From a checkpoint of a small mixture-of-experts model trained on Wikipedia.
Experts: 224 bilinear neurons an expert, 4 picks a token, a softmax router.
Below are experts of layer 2 (counted from 0) of a mixture-of-experts language model. Rows are named router (the router's row for the expert), gate (a neuron's input weights, with its number), up (a neuron's input weights, with its number) and show model dimensions 128-159. Each number is 128 + 24 x the weight over its row's rms, rounded and kept within 0 to 255. Numbers have three digits each.
After each expert's rows: "mostly gets" lists some tokens that are sent to it at least half of the time. This comes from a sample of Wikipedia text that the model never trained on.

# expert 4
router:083132143118126118182166096152181133175098063150133128133128133114142087140110121125119119117135
gate0:133130173154136168098091131113119165100121144123119125121161118107160140150137086158158135063149
up0:139148095158057114162157114148164108116122143167135173129096073116146162123133114131157146111132
gate1:152106116151165151152133122150146124170053137135092153166148125143070135146132139130129107136114
up1:118124148124167170150098116132171135155122141146135160098159113114102137116115130191127129120167
gate2:152135158149153123155115141158128117105113113174113160086142132089149099113127121167146134130128
up2:094136121154137131113129113116106152059158170124146132068138128159134158123103126146158172138133
gate3:104118161087112106116067129135159084074119133091080133101113148122114128116142150085139088120154
up3:137093113103086174160109081095135122168148109115126072114093108111109136125160155123105106118156
gate4:083158110114154141165142088146116112149110126092142124148098097122133071128076079170157128144139
up4:142094103132133073166110159104133142165119148142155104090120161145165141169142134162131143150100
gate5:134141135117099123145120096144120177146160119128135160124173151116139122103094134125114119179105
up5:150146133112142102147112097124132194143121091147134141154144071071109136116126125156126095146147
gate6:163128104089138119164144095152098115110121145126119145088140104110174115157100186166110149161103
up6:139096099088118126127087128133106117119143171104113105111213148134156130128136155120132100101164
gate7:122113097139144118159129105155125119097149102146092148137152092126151151125153124124159147144132
up7:111143144156112125139119146132116169138128129172118153133115135118113128129135110133097154100107
gate8:090107150103125111108120111143154091130113119144125102106142156119134128128117119138137125135085
up8:110089162117106124118119160107138177106163108096132145133147125137130119119095119099172140087152
gate9:110114119093111167149101103147169114095143151119131113147092113138113131141130114165089113097180
up9:116124096137120146134128131148148070086174116143139132128150141131086118163174137160121134120128
gate10:124133141177133150182147181134131140135135079153122126135121128150161118149109114117119116120133
up10:132131123127107150122131132148134107109110108138129142149126151124148139132121120137147069135139
gate11:116104129089128099115122064130136116122122095146152158174140110138161091146135111156089152083131
up11:124082112150136116099137139069119148129095120135145118120104150076126114142144101210159200063137
mostly gets: "son", "da", "an", "ley", "ina", "us"

# expert 13
router:169093111121146079130103154128102115136114077159141126114107133125141157102103111119169161118100
gate0:127118136155115155097099148159120127095125119119105127113146122132176105151161137148116106179090
up0:119134139152127103144109128138104098116117128114128146113069121082155150106178049114150120109138
gate1:120127099118123124117168122135125091132104107156137098121131118126136161124119114133129132050160
up1:144176147148129148135143186123120106140119122170112143091128119142143119110113125129110144145138
gate2:120134155134115130134069113101135111142116097115100143165158095089149135125089140119150159128140
up2:095141084108109134140132142140146161097167153129142132112120157138156178104138094105118138116105
gate3:150174113147120118094081169155088122123164120101109102122123136109128157084099063119160133144088
up3:159134128161097139118117148109064118139134133150119106105096135107085158142102131146148131125148
gate4:139136120178131120131116122125119155145130123112113142185137099118100078101123120137135149110135
up4:117104152094120101157168151155129168134132087095090111159153119146146167122149152107142115139125
gate5:141133116138132132124114130128162132157123089127166130099121148148115139089094116106109094117117
up5:132149174172169111116173135158110137113123134158088115128123078116109125157172076109145160097145
gate6:159126124127155143142061124085095107106154086162133162125119152131138139094117119132149123102121
up6:133074129094074102091080134135147132179133149129148128145134131127175173114126153123126128117139
gate7:088103146147123103140109167109104088164164101148138129109126151110129159153104153109118106053122
up7:130114099169133168144130102112134111056103156141125118117119127130139088080172135162130159119084
gate8:110128195128105108100162060146127121152100108115106132158142130193166112156139083113141125096116
up8:152158152170121161069078160142145139151122113122074144108155114082129183121125113108129102114141
gate9:153134100106151110144163149104127115145098135163122141133140086148122099136135071155127133111107
up9:143143117141174143124118103149153138134165147135130115198162154133096172116138096142153108143154
gate10:147101149131120157134123164162111129153112137079143106102106123129119093098102114148143127077134
up10:127122083118122115091165137118106144125112147101116130126137133134123138105128123145143130155106
gate11:091088091098154139155110123140144141093130130103132159150116091145095101158155185109124136090137
up11:148114112107123109099107147151129100116148147133114114126143138136118095094138164149122126110109
mostly gets: " they", " he", " these", "N", " dis", " their"

# expert 12
router:156154189136156130097126164105104109132149152142141144113104124131162090146105120118144102124100
gate0:106135114093124080139177103102161172130124173084085128107102149162098148136143124153153155105130
up0:105121120173111098156148115174100103087099177147121140167156118095060131124123136118142134122140
gate1:124117148128143139141147123103119118158127115080112145160149155109153115103158108167146090116145
up1:134123120113136164130087129127141117146121108162116163093183095132108138124145113134156112125141
gate2:157116129128120130157135146134165127105147096119151118112138110161111125123116130094166146156115
up2:141097130115101143186139111139109147121127128100126162152094138128129119070121130142132101079126
gate3:138100109122141179157103130147134154071142154126148131120105148148109163070164126118089120116117
up3:130137161125137150164167113124144123067104124153147135120109069120122120125130145127116104183132
gate4:145116127153121152153164140142129110090098145119110107122104146085131110118136143183122117132150
up4:104109121170109144135124115170117153127099122133123126134113137159117138066167115091140134111110
gate5:142146146154105126135159085137157154126123106155150153131113085101125133108112149115126186137133
up5:165121130155125129115131116151139145119115113140139111126164144148140142111109103106109124124092
gate6:127140125111122125110145080116141116133086130113179115111156122146116116156155087084118096151130
up6:145141134154130128129150125149076114143175145136109093113205128142106107118102117081142098124113
gate7:139155138143117107134178121137124143118142103144109126133159135122141144096084127108130116114106
up7:097128091125152154167100115118142159128128175124116100125082130126127115130170128159101123124157
gate8:118107112103103124112107143132077111135121182111088140115105174130148157164133127146146104077131
up8:094117130166140177150090151093136141123130116094146131153143166137130127124138141196126114145127
gate9:146136126116137186136124142139088131110176186124103090139120162098124124100125085163086108152129
up9:121167116117122141137145111140132151113164132145116147130099093088129130080134139116136143124139
gate10:123132126128090118110122142126127153162129153132133141122107187162139144161133098145109101091149
up10:143175100133137126084122119142153120144146117146108138115130153148164117142133100137086102088128
gate11:148103144084140118104142117178138142124106104145174199149138113088182139161109144094143107088160
up11:101154101159128105136087128096127101107127140099097093111107144162073112092128132160108124136100
mostly gets: " ambassador", "\n", " Although", " MP", "Gr", " "

# expert 14
router:178123118125125119117140120161142135134105113157123075122066150124141108112140123141083150107130
gate0:128128113127072160115120088129173135090152166154097101114136094135155098145137148110129119148131
up0:151102130128099111159116109122139153130151156094109133115157103105130140139149168128152113168134
gate1:113131141096105132102152094138121144106141094093137154129103097144125132124154173096114113104116
up1:157093169110132113125134130111120103131122141184136102089152161148074112141129111116154150167137
gate2:105149116131107161158112140128099104082132087078082082105112128121150143122130163116161129097125
up2:142138130134119120168152151121149146154138158165151118108124149136157108123137108123123155160115
gate3:129124110111165124109079128132115154143119115143114153114132142123099129101120140114165149096104
up3:142149164160085161192137105092109122170131098158112126131153125118106145114153124147117101134116
gate4:149155112145121122126148134120146166149136116089131131166134136140153105127163155148117149125144
up4:118170163151135098111140110134133147156086089132159078139101151129132115091142163113146122166149
gate5:126113160150128134128149103112120147145117063114161108180114089142092109115111109128106144122126
up5:086127123153097102120160075159121148104085118147128085160133131130083099146163150140098131093124
gate6:148168132091138149126096139145123148144105167116123100126105148115170162106132125164142155121119
up6:106150073108100135144091128103134151103136129155112150169134118154164126138091140129146115100098
gate7:132126123096118102171090140122115142123142131130115150146149111146141138119147139124121151114141
up7:146154127122131137124107109114100120126130185164131125146104168124148107130155114150071123076131
gate8:125136172113125097125176081148161151130106125142109171125147107141166130173131144120112130129162
up8:119105162124130084080118137085149149092135152105123144103135172136062141154141136160128113116130
gate9:122125081108168164113079159107122131083170118164103136160107120130129092112139129107140106147109
up9:121139106150140170109118181116123134126168116187133137099143132135116119114142117124152120128127
gate10:179112089145143112135136166144081155120148110118104102129154204151155147113140084114129110154116
up10:099143082097147113148157086120108124089122128117169089127149161109146120156127087111142110107149
gate11:112095084147096109152101166128127089100162110160139172137113132126114130100137121123140107108098
up11:160136105094051091129099152121125165092193100115160092114136142103140102131137141122124121139142
mostly gets: "is", "ers", " ==", " States", " him", " ==="

# expert 15
router:131153114109163150111089106081168166087184185116133128168140139134115131136141143106159107130142
gate0:122114083149126154116147107166151113132117175106092143101096102145160145126116104129103100168130
up0:128139157132096140133130102130131138085167141144130158145144108070128107109141161153140136112128
gate1:136128131076165064151164143123139130113154115123120119110113142124125138114168106144140123124110
up1:119118132147102127110139121125127176141142125119106095092120145128126082114124101167108131149118
gate2:107149135147166144169164143135129118103135107124085117148126124153157139075138177127137127127116
up2:128074114104163131100128150116134141099131109139138160121091146147141091121135138100083090129124
gate3:124125104146128122156141111141132122117172147127100139123119086120134154097152137149132149141102
up3:149140095149142134160106096131101140134146164142118113121119084113126104120158144151110133165114
gate4:139127105079077127185145158162154120123126122103137155155109127148131123104132125135125149143097
up4:115146138132114146126148131153148182129109108124166100121146150130102169122171112127139143095160
gate5:129125141146170144138159110111151125135127088105136093101113105093150128094136107115144140119109
up5:119137169147132129144127117123150140125106106123147107109194107105148125101128108144159167116085
gate6:138146150128145108104118112135110095121119142184138172130086159138123121134152103145139126103119
up6:153133113136146118117119115084136139145137115080102142119124131120205090140135194090089076151110
gate7:111208104130130124129105080129098108106119109147135114100127114142114128108123143120086127140069
up7:159129116131163162126140127118097127124113136114145150094112114128165132179121098133139122122084
gate8:128108151120122111118137113132142096156084107114127141136114127131139129162133151139168122145156
up8:131106167141123132099139145149158109128162192137122131139156115083143111147150099139128144108125
gate9:109141113089090102165097113123111144141150135125153130164158122127142118072101070140143157156121
up9:128121183132130098118159096129149135130124134185113139147148108122140132160126095121133121176062
gate10:141124120111096138118135153151135135129151125088118140123131122044104104104142141125138146110203
up10:123136127135083112141104146147129121125122141137115117127131135061146116138119147078149132085147
gate11:110125144111110140124114111107115111121133133147162141110132126133090113124133115117136117143097
up11:121143145138097138154105169146135163111147154097141141113158153077093122127121135158138085141148
mostly gets: ".", ").", ".\"", "\".", "):", "\","

# expert 6
router:102105148149115166159122166106108132199088095136145131126171149114113119139160112110131118111129
gate0:136128122090107121132134152135124149119118137171123086121113110144117143122138093143091112118183
up0:157134120152107096128117144137124131131179130146103110128124139110101138120137133110125164097088
gate1:152112167111124124146134138135158095132108105110101122104129116150110127145177126123106093148137
up1:103128111170167120101134157082101094149121156110137141136090158143127110121119120090126141130136
gate2:095177100127122132146105136124069121106125113094164150104120105103107130130129156123179155124138
up2:127100124170099137168194128148102093136104090118153148159136170104101098101128116120122145118143
gate3:175089154152095143133102193137138125137134136069075129105126172129125132099139197129076145130099
up3:113134122123077198165174076109143110181102146146177129137121143146145100143136121157180098146113
gate4:106133104165116184119109124139119128146121147098161126128119099143082091087152131122162195083139
up4:101144136125105163157140103126113171128095127127172142138111125155127121100148165076139159142169
gate5:137168166118121102113189123110151114162174103093134155140132116106151123072109154144160146110138
up5:148105084201090114125108119146146114126130147116100107127134131136092145116119097145187110135143
gate6:139124154138126191155097120130125118109162157166178152135081175129122179133144112111102127154097
up6:120104118121141166112118108124110141137145091109138154127168173135088149121122117097115130120180
gate7:189087107124122153175155116146133141156149118151087134145137152104151109125130119114164164083128
up7:154162090125143131116137127140125145148115153129165111082125123172168144148136116153104128129090
gate8:102096121111085099089106134151117090152126132156103134146131115120099112098139193140122160124140
up8:141128113177085157102147155104138181116135156143146130121141128114132143108135097092097115137173
gate9:104152105128107164105115132161132088081148136104132098106117074141156136136129124146108160105124
up9:114160124127140144171145120142170115129110128172155139103126141154123078122130121135098127100141
gate10:077132107112113162135151120138115116099126167135128145129126131093156115129141148175097112134110
up10:137100114156095101098147110147149130139092158112132149116130139160156124132109109116145093132131
gate11:135121098138127174121063153141099113119142075085125164125100108105085167110142153147125143077174
up11:158145112149157117150133174150119109097130107099110143109113130132101129155093140110103168137132
mostly gets: " September", " March", " May", " June", " August", " December"

# expert 5
router:139106133126161077162111129132079091128115161116113177155157124126171112144084129137137148093130
gate0:110165146164135158148156167124131147112116098145111127137116122124145149122141114131152129161115
up0:112161113140109158149116139123120119106132135111140136111116087113148150117157094105172140119119
gate1:097147138097117116109120149133126109121132144147105127128136099133158084091143092081109098131122
up1:147094143070140123089123111147125155144121138137102181100150166135120155195105173151098140131147
gate2:154139122105118103110067119137131146108146113134134103132133161099140127134158115159110118073142
up2:125096131136101151140168125131116128123094140157106157090087165140129132084135131107163149150093
gate3:144116129106137112128135162100127126082125140105106139117132144119170146110098105113109078111121
up3:110119139150146152163115118153159126136109146148144113143151080149114128138146164152142136138136
gate4:130132143095151143156136163099154125142130133054113130110155160121156124120109086165098133118163
up4:117115163129150123149093128158104111123132111180158160140097128141108112141131188112172141115153
gate5:139114088172141103126219150117162141153114094083129123182123145131110117151119126169148117110171
up5:145119118172133093092165164169126128080086128134099141151107136095087138145106132157134116109135
gate6:168139117109108150101140075125142133132108166130161122090141150127184129110147151112129141137170
up6:119094135145144118132147125149106160131159139139129139164111135169141120101164088114135149103156
gate7:052151114155155126145123153143129094094117077133126130172156144131157138134110136107156084098124
up7:126150150119171135110120121157109135116126116113143118149143137114150092099159102129085100100124
gate8:111083108090141135138090153119091120141113119149132147157128148129126097180119133133134095098146
up8:094098139085149126119145164122131167100151132137165129106145130157134111173128122150146132122167
gate9:112125152074155141147105133136090109107179152175128161174084111178120129138123109103151125124146
up9:143137129172139129131127127122128113106149148168118151153184132134051128121113120136111153087089
gate10:087120110156161126140162127130135142103132124139124117137146127117163140133164084158140119052128
up10:153126137135152113101125089110125169103153171128155106131112112096120146102108117121104091109146
gate11:141137134152131116125174141111114136120081116144154114180101086127079115146138089109119114094121
up11:121137107139124113144104136118126106122141107128141122112070125127093146117116101149116136073117
mostly gets: " be", " been", " season", " were", " July", " also"

# expert 10
router:138145114108122098131150136081157103111136137125137097146086118094092096142128120128109142099136
gate0:115129089159142119115119141156110149160167168124094079139109116133136114170114066138105117084139
up0:077135135124172122148119131140143130119136161132093151136137115131147153162171141130185109156121
gate1:123147161087114158129146111174144091126138167097135166085142120146123097128133136085132129135097
up1:122160163116131172111121135124130084098092130117098144092124121131128117137147165114142136113129
gate2:143159108140136138115118181090073096127130072125117105113152101121120098134120109125123131076154
up2:095130093077123118107091109126164143128117127108147147133120140135120110087130111113139106156133
gate3:153084161129167115127119126111142117095177163153096114164106177134103150137091136132148120108112
up3:117146137140099121108135120087086140150108144138094145088124140136162116131158155128100121144117
gate4:121168152122140090129119098149148121107147171138129104090122133137150120098124132142154141138134
up4:132112116128107162102143135105135161139156081098122159110097144121139136079152141100088110158161
gate5:160165140154152061147178128139154141152105105120129065171087144170134107140137071093155142118120
up5:116136113148138133121173110143097140108140160102093119127147079100122122137127173157100123179111
gate6:151110145104158173170126105140127136140099153150140131130132147140112115116142116118114118133133
up6:134128123155071141148137122108072167134146137095152132112124167164148126067136119098141111147149
gate7:117121099135139135147117086104123107114099118109140137133168092146095144159133143089067147124163
up7:104147083104110146119147172116118110116168145121138097118125147120148095121135076133120156147090
gate8:151107171111121109145123147145147126163121129135106112120102142112175112129163119110097137117163
up8:156140112126130173097140133104108164099155127127117140114152141118128141147145121145122149137138
gate9:129126118102122165101137108157156168102146139131111122127105145150147152163134145114093127149175
up9:124110143094081147135143121122193098100131155167155124133138092069119142108148129114155127090125
gate10:126111151113135151126125110116155138104110124125150145145150103123156146129172110123100147128149
up10:098131109161134074116120111115103142108119109113118149134155108111137135132135119078126082156149
gate11:133145122104179134121119086099143144095090132115193140158180090133081137130140138171121167124135
up11:170120104143101092116150129181135102141150157131122112098092150145145119140136127129126093146104
mostly gets: " United", " University", " States", " City", " John", " World"

# expert 0
router:099130125119128082135123090114138111073141180120188093114086132143140113064080119120092116120143
gate0:114123131118120149110121115123133132092109109134120146116134145138143133101128130154150184123140
up0:122123155151094156093104120140128129133141132143130118180116120049113130103107146101148120107162
gate1:140140114099114134129143149130142089117141134172110100152164140135133146130186095117148110144141
up1:117083126155125091077145169141111147179160149159123136105109073098153118120145144166143170166134
gate2:147131133136094121164117162143123120126114107102108128068142113120103149125131117111192117093101
up2:077139112134096154128124115101106175134161139125132127141141088128170126096153096139102120118132
gate3:124131148122133164116093123106136107087103152115117129164117100116097111083147123091101141095161
up3:101132144129088141140101141113112155146115114124137107141114138146126076130162099143103109122116
gate4:127130135136110147150144129095111091129135093131108095147090124115186101113089138142161124128128
up4:121108164106118114135119119126079116147094108119126145103108123158158127101084124119137128142147
gate5:135202149153091140102163126139117115112131113113119107102110164189176140124095148102118087151117
up5:116118124149127104124198147165159136104127123135115126146168131116086139145153121128096147070117
gate6:122183125108132133172094136128108132101127098175130179111135151147192135171107157174161148114121
up6:121075148148117127126171089114103110149171181069121092129129157134146113088163103095086089136121
gate7:117149144138132148144131105165135135112145118125111082123104127135137172113138141119125113134076
up7:119114118133127155157099095130143127150120129105159141075171090140094119126120114115127134150132
gate8:133108134133098154117088147129117119157126124139119156116152138164113088150170146149110121113122
up8:143124129160118128084145127122145170114107109113149130129129143140126106128147115127106139146104
gate9:130113124082146091120146138161122140117139135080103120143116143136123112087124100147154116157123
up9:130161112167133151082119108119130107141127140190151152116148116110134129120117098132132113126091
gate10:133128132133105102144108147093094098148138073137116075136105103143139105109160121113127124108184
up10:105123127138100128119116137116097122108122106144129103157113172171125091152081108145100122107100
gate11:154129155120148127108131101105130128139187104110137121148101091113104117128177160119148146044119
up11:157100102110098083112148123157103134121112144128132133137125144122085100121131165144087113131105
mostly gets: "″", " List", " Yes", " Location", " Total", " •"

# expert 7
router:130117182153106174135149107120167133152128146125152066123133116095136109120122137115116118129129
gate0:116113172095132105131147102141144174121152125122102109133127128144115139167162091098139133166158
up0:130126148163145103140111154143099139115130121087126141109154137097129110118142134148166113115121
gate1:153123140110171124131141125100139141131143143134104123178135126120139125102165139117125048094144
up1:127164099121108136093163154162138157107175132137108133125113156097134111158129136141121136108175
gate2:156135191146095126148109145154128109119125091076108118080129095157122142117131103152145135122154
up2:111099122106145138134174138106129142125119173167135130164095152163134130107124097075113141122163
gate3:144103138154145128141086146096149143114094116142128133118095104129129140121125123097115113140105
up3:086158155119118139117169126109138130108133133145144153130132141117133070089146149144101129136171
gate4:124140105118122165192151102111161134166141142091136118124124128144158121123137188170129155136162
up4:156135159168127158105102161187121142138153058127120135129143136150126192092134137099172105120167
gate5:133157126153147124136112124108142123134197101106105117124174154168143098092163179125158142098109
up5:158146143168158153115144108150149128097131161112065117200145156148137144117129125089116126108123
gate6:136111108067120117128114092134111106119106150126080079142128107135162168136151149122096145158141
up6:151113151123114130140122127096124110188152133141123141126112148133125126145094121085133136175109
gate7:128169150173076130144100113173120094137117117160147101126140188150095162128151108096176116093136
up7:169145128133110116160134135120139121135114146158127119088126157105175083156077106135151129136125
gate8:108147130169148149126119152120116107130085166143121140110136135114133076153131088101117080126173
up8:151132142110140103133093130153137119129155172132106113096112123086117088161145150137141155108110
gate9:141152088104127100081092168140138107164098161192115129113110088116129159132142088135136172109120
up9:176123152119134124140158128163153089072112131164070155130141143127142136117097130158160114109142
gate10:158141109155143124131114094150155117137155155116147099137095095176147173064156107132139142120112
up10:088143112090160115130137135160100137128148154096131109125154145124129103176117147143119104147167
gate11:116103148098181138161155128120141116123152131152123071130122166128109116140117144142107118150127
up11:123147110179092137162134108143159151148174161139139111126098172149093136135115161073108107114158
mostly gets: "st", "ation", "son", "land", "nd", "tic"

# expert 3
router:158148122097115105132108163104146114109125114121146158132148131130117165122153158128128113101135
gate0:140141094155081124103143139137175151110127089148097115153141107113127100163155131140125151125131
up0:144110129113154148139076119120128132124142164125154121107124131144117111118118103115128126096131
gate1:096102137141145143124147109110105106126146124101138146130142121121140167135122151094107106121162
up1:150137177126148108143096125126199116145115130164113136115149145149148148167113123103123122190082
gate2:148101198135096152145130157132135155107096113124136136099125138135092133094121143128164124151102
up2:137154136129121129138113118124132117150125122104128124127141157130121119152123106089111137133118
gate3:102124215132150175129131140126131080104093139110145117111116092119076116121133096095147130143089
up3:056140178163104161189174129120123090116091090144139124109115087126091110102123148092138125119075
gate4:157124145140109162178152108144120130088141163091115135098112133124122136114126141095148103082119
up4:089111126148101140137149144098097128130067077103164101101118126112153124115138137113139134165154
gate5:156148141143106162154132124085130149166101128130140156102136121134138175105108101122119142109107
up5:128141165144157124158157125171129115113155059086119128155120146131067121152131138097130124086145
gate6:101150123103078100078087121130112142130110111170141164139137141100134110076133118119122117119155
up6:120097147140146145155112111144124117120199142115112131165143125109117129079123123121123126139097
gate7:154092101127154077102105137095153142123121129156126128105111115092198163119101139130143141110110
up7:171146091130110139145133128125117123144148168120135117070150102094158129130120120114106117097107
gate8:095108151114124106112139114086161092179144096186128171138114136140159134147126090108142141105155
up8:135137180135107113093133097151140130148142171125164129077146109111142107192147136118141087124117
gate9:144134116102116121093098166094138136155146112096163090154142098106109105126141082134137164123169
up9:146130166126084111138102154152154122159144144151085146082140133107153136062123157134151127081125
gate10:076145162155136134118141167142059091114120127108130132175106157076124067136128118173111072062125
up10:141146122146143129099105115146122139105131174090160148185128149094118090157155115143110075104117
gate11:119131129090132139127112112199163121070099156122142133120140138156106114132137160143163158092111
up11:125132141117146102153139144144143110143095112127099115099110115105156093107143123169123127144126
mostly gets: " one", "8", "′", " I", "9", " V"

# expert 8
router:119085127106140169096142152143119161154103116143132116098138121097171141148146142129117130125167
gate0:161119123131138119114156106145144129144138158142106116136145137146131117134157142143113118120123
up0:143140123144104131119117110107154151131133155109119112159142138056113089134127156104180128164121
gate1:105157152119106144119113145110123156140129156104145131109152123154068121132175123147131144111143
up1:137150154145158092093132164146121082149127137134138114104106134094101109150105178122110134154129
gate2:099156131123157123151085162095112113141109166151137125152150159111122129083115127129172092138138
up2:123129155090144129171133124140145140131133158128110125125130189151139184091131160085120109118128
gate3:118087159131132131134039117124143142123110156103123170098127148157117098131136145145094130105118
up3:125101152133123117121111149105083138136120102142146142095114086119104132167105129123123128121099
gate4:134116147166131145144099155140117158125070140123120106156137160096129147111139137152138191115146
up4:153117145107117140154129126128108134113148095155149129123123142119131119141139155141130167126144
gate5:166133143144169127150149102137114119142137108144093129094154124134140134166144108087116166156096
up5:115115108151134111136140163177129181080141084158119121120177159104106170135118163152085074095145
gate6:106139161120141147116140142138112140080141151077151174073112181137131134141128132156111136109126
up6:143141144141080124134071091135168157161128117151136107126156119112132110079115112080086150096166
gate7:123135189133157091166135130135118182140139140157163134128137129135154131178114135098143110120117
up7:147100156101115157125158118149147140118117106159154100127102127149137114148161121144099111134159
gate8:149149106147150114123159107157145065139146120116125151129110157129153133146106115075166049093152
up8:140114139127156120136137130067125151153125126188127120153111087118082053118142150123127148174096
gate9:146103165109172146147156128150163130122137169113121102116146117124140116131140133131128138155104
up9:135140139096096130132125124133188145151117159141101178118132107080106123112128179131137112127149
gate10:129149108084119150137108155154079185116116128089143134130101134138132070127116130151101171147090
up10:109152116161137133110111098117087139118125114130125141136126134129139108119117156116117136126130
gate11:146126170134147127165123092158109193116097131115154110136111149145153121128123153168149123112154
up11:131165093111085139142125121131122164103140138162143104122115183134158085126125139102124155132117
mostly gets: " Sa", " La", " Al", " c", " con", " would"

# expert 11
router:187123127089120152117125092168145160128170190129106144098134125130142139137151166135132121144141
gate0:130110133153127143129118164138150142129118147121121137119140146092137114119154126126116160072168
up0:101156114107112087138138131155121160100146119147136133169121110140080170127123111152171153138102
gate1:158114094129115092136134160136148145198120113137120138151107130096127102066152147106136125110116
up1:117130155157170115142153159142130086109139120165118159090148126112169138134133118141095143129134
gate2:128117154152126119202147159152155082142113122125134140176152131128135084127135122103154134137145
up2:169137129090150142108159083148107151122121135118127117109085125126166127091131130102091137152125
gate3:116103132186114148147077137161102139121127128130122167158151164105096116094154131106136143104130
up3:114129131141118123149116142103148100108119128128096117158123130175155139130153106105140079126132
gate4:132142124136149139114168146108120114151136069101156093156114139172097077124122117177147144118128
up4:154068138115144141133126098137121142106141147125126118076164156101162166139112131123126099123162
gate5:138159150167130110133120107120124120115106106107171118141172161151123131126116091097147109163118
up5:103128122130165167142143134151142136141154139146114116134115078107107105138129166138128145110107
gate6:099131151166146111126073131128124120132112112141108154118098108120151099136137110116133107121154
up6:122128127133102171139111137161147094156141114112153131132157107143138117124140125094122097109113
gate7:112138143168140142126148159149149156110109107145119122120125143125162107163128124114148106132086
up7:139131110090167165123141108082106125091107145120185111123116103151111147125123124134101134130149
gate8:163123135076132164109102102157113147126127124135153131114091101107101153179152168131094085154122
up8:161138162155133103136128117126128139119142134138107102116145077132137124144135136132149155132100
gate9:157155127113136099131124110095119111115142141091069110112137095155144141124121111157149137110117
up9:137150132135132127143108115122118111125144149125100111135142098127115145123097104132149090079060
gate10:148091185170082126139088138100160129128056127167186109142092147132118138126135141103145120130152
up10:128129104163073130117131130099092135087099120129174102161116124145129154136113103106123133136141
gate11:106097121135154129139117155086141102110123136135099147147153153165119189142133154114131088152099
up11:139110134122116116136082153176128133136138125143144117121090118107114095100125112098142106135146
mostly gets: " and", " that", " his", " has", " but", " their"

# expert 1
router:128137150137148158105066094106123097135112146145201106088121104140094121141110151134147160155094
gate0:094122124129136102120155115165157149096142104144106098148110111122139097155152121126137092149097
up0:143124158152134143125106144127093146114154131129120119128129109104105124140135113138151095143114
gate1:126111107131125152084137152095090129121135093150135140146161138110161106128123099121147139130147
up1:157122078147175115105134136117105140144185128148130134102140116110155126131103133175117161113116
gate2:092112127152141131145144147122118153107167082113141099060108139095156119093138123133140158112112
up2:157090160114100139137127143134144138121125124115137142131140135112117099080154139111172111122145
gate3:091130131148127128122118142123098109112175181092110145126155111153132133094121138101082137116113
up3:118152184133156121138122107128200120130092086139170083133142100107114124119139126147132128174169
gate4:125114113101127117153132099129144141148107136110116123144117128117189118153135157143123128131117
up4:140061072140089161107112112143168152152114102129153177083123097126128158101144111128144108104104
gate5:145125146121149142137147137145131132115117130136117151149116126102152123121113138119135151127166
up5:161144116171153089115127151130173124142129116135123137098103105135102158103104141103135099128112
gate6:082134130116086141126113146134076154119141132143160167106133132140108082162140161119152123092117
up6:168103112135152110141145112090125145154133100111116126152115161148151128126130146108128132130149
gate7:106136123141108090112125129166116149102074119194091119104119123147072140141156134108152101093098
up7:130147155132150091152092136127117111104091143170126101147084087137131072152118118117106116107112
gate8:122160133125114102150129115182113117115114105174111168121131153154170140136143134125194145100107
up8:071110123152118134113131116123125166146109157128133140144125100095130134118126136156122126098138
gate9:104158158122159142154139114134154114114143127157136123126128110156139155169096150131153118160111
up9:128152164132108142132141100150151104111181155145142100120138134175104162091119141136118138136105
gate10:097117137108142138158149146122144127130137130109093134133128093140160140101166110169151111107170
up10:128107154149107127123144158106102146103096128139097091118104171115112071165110145064122103116137
gate11:148130106112133157162140126120141118132147143108113139106141115129162143150145152188118122132156
up11:142105125123122123155114120105152115098146138086155139077117126087132125109105119140108130120116
mostly gets: "---|---|---|---|", "====", " List", " =", " ==", " be"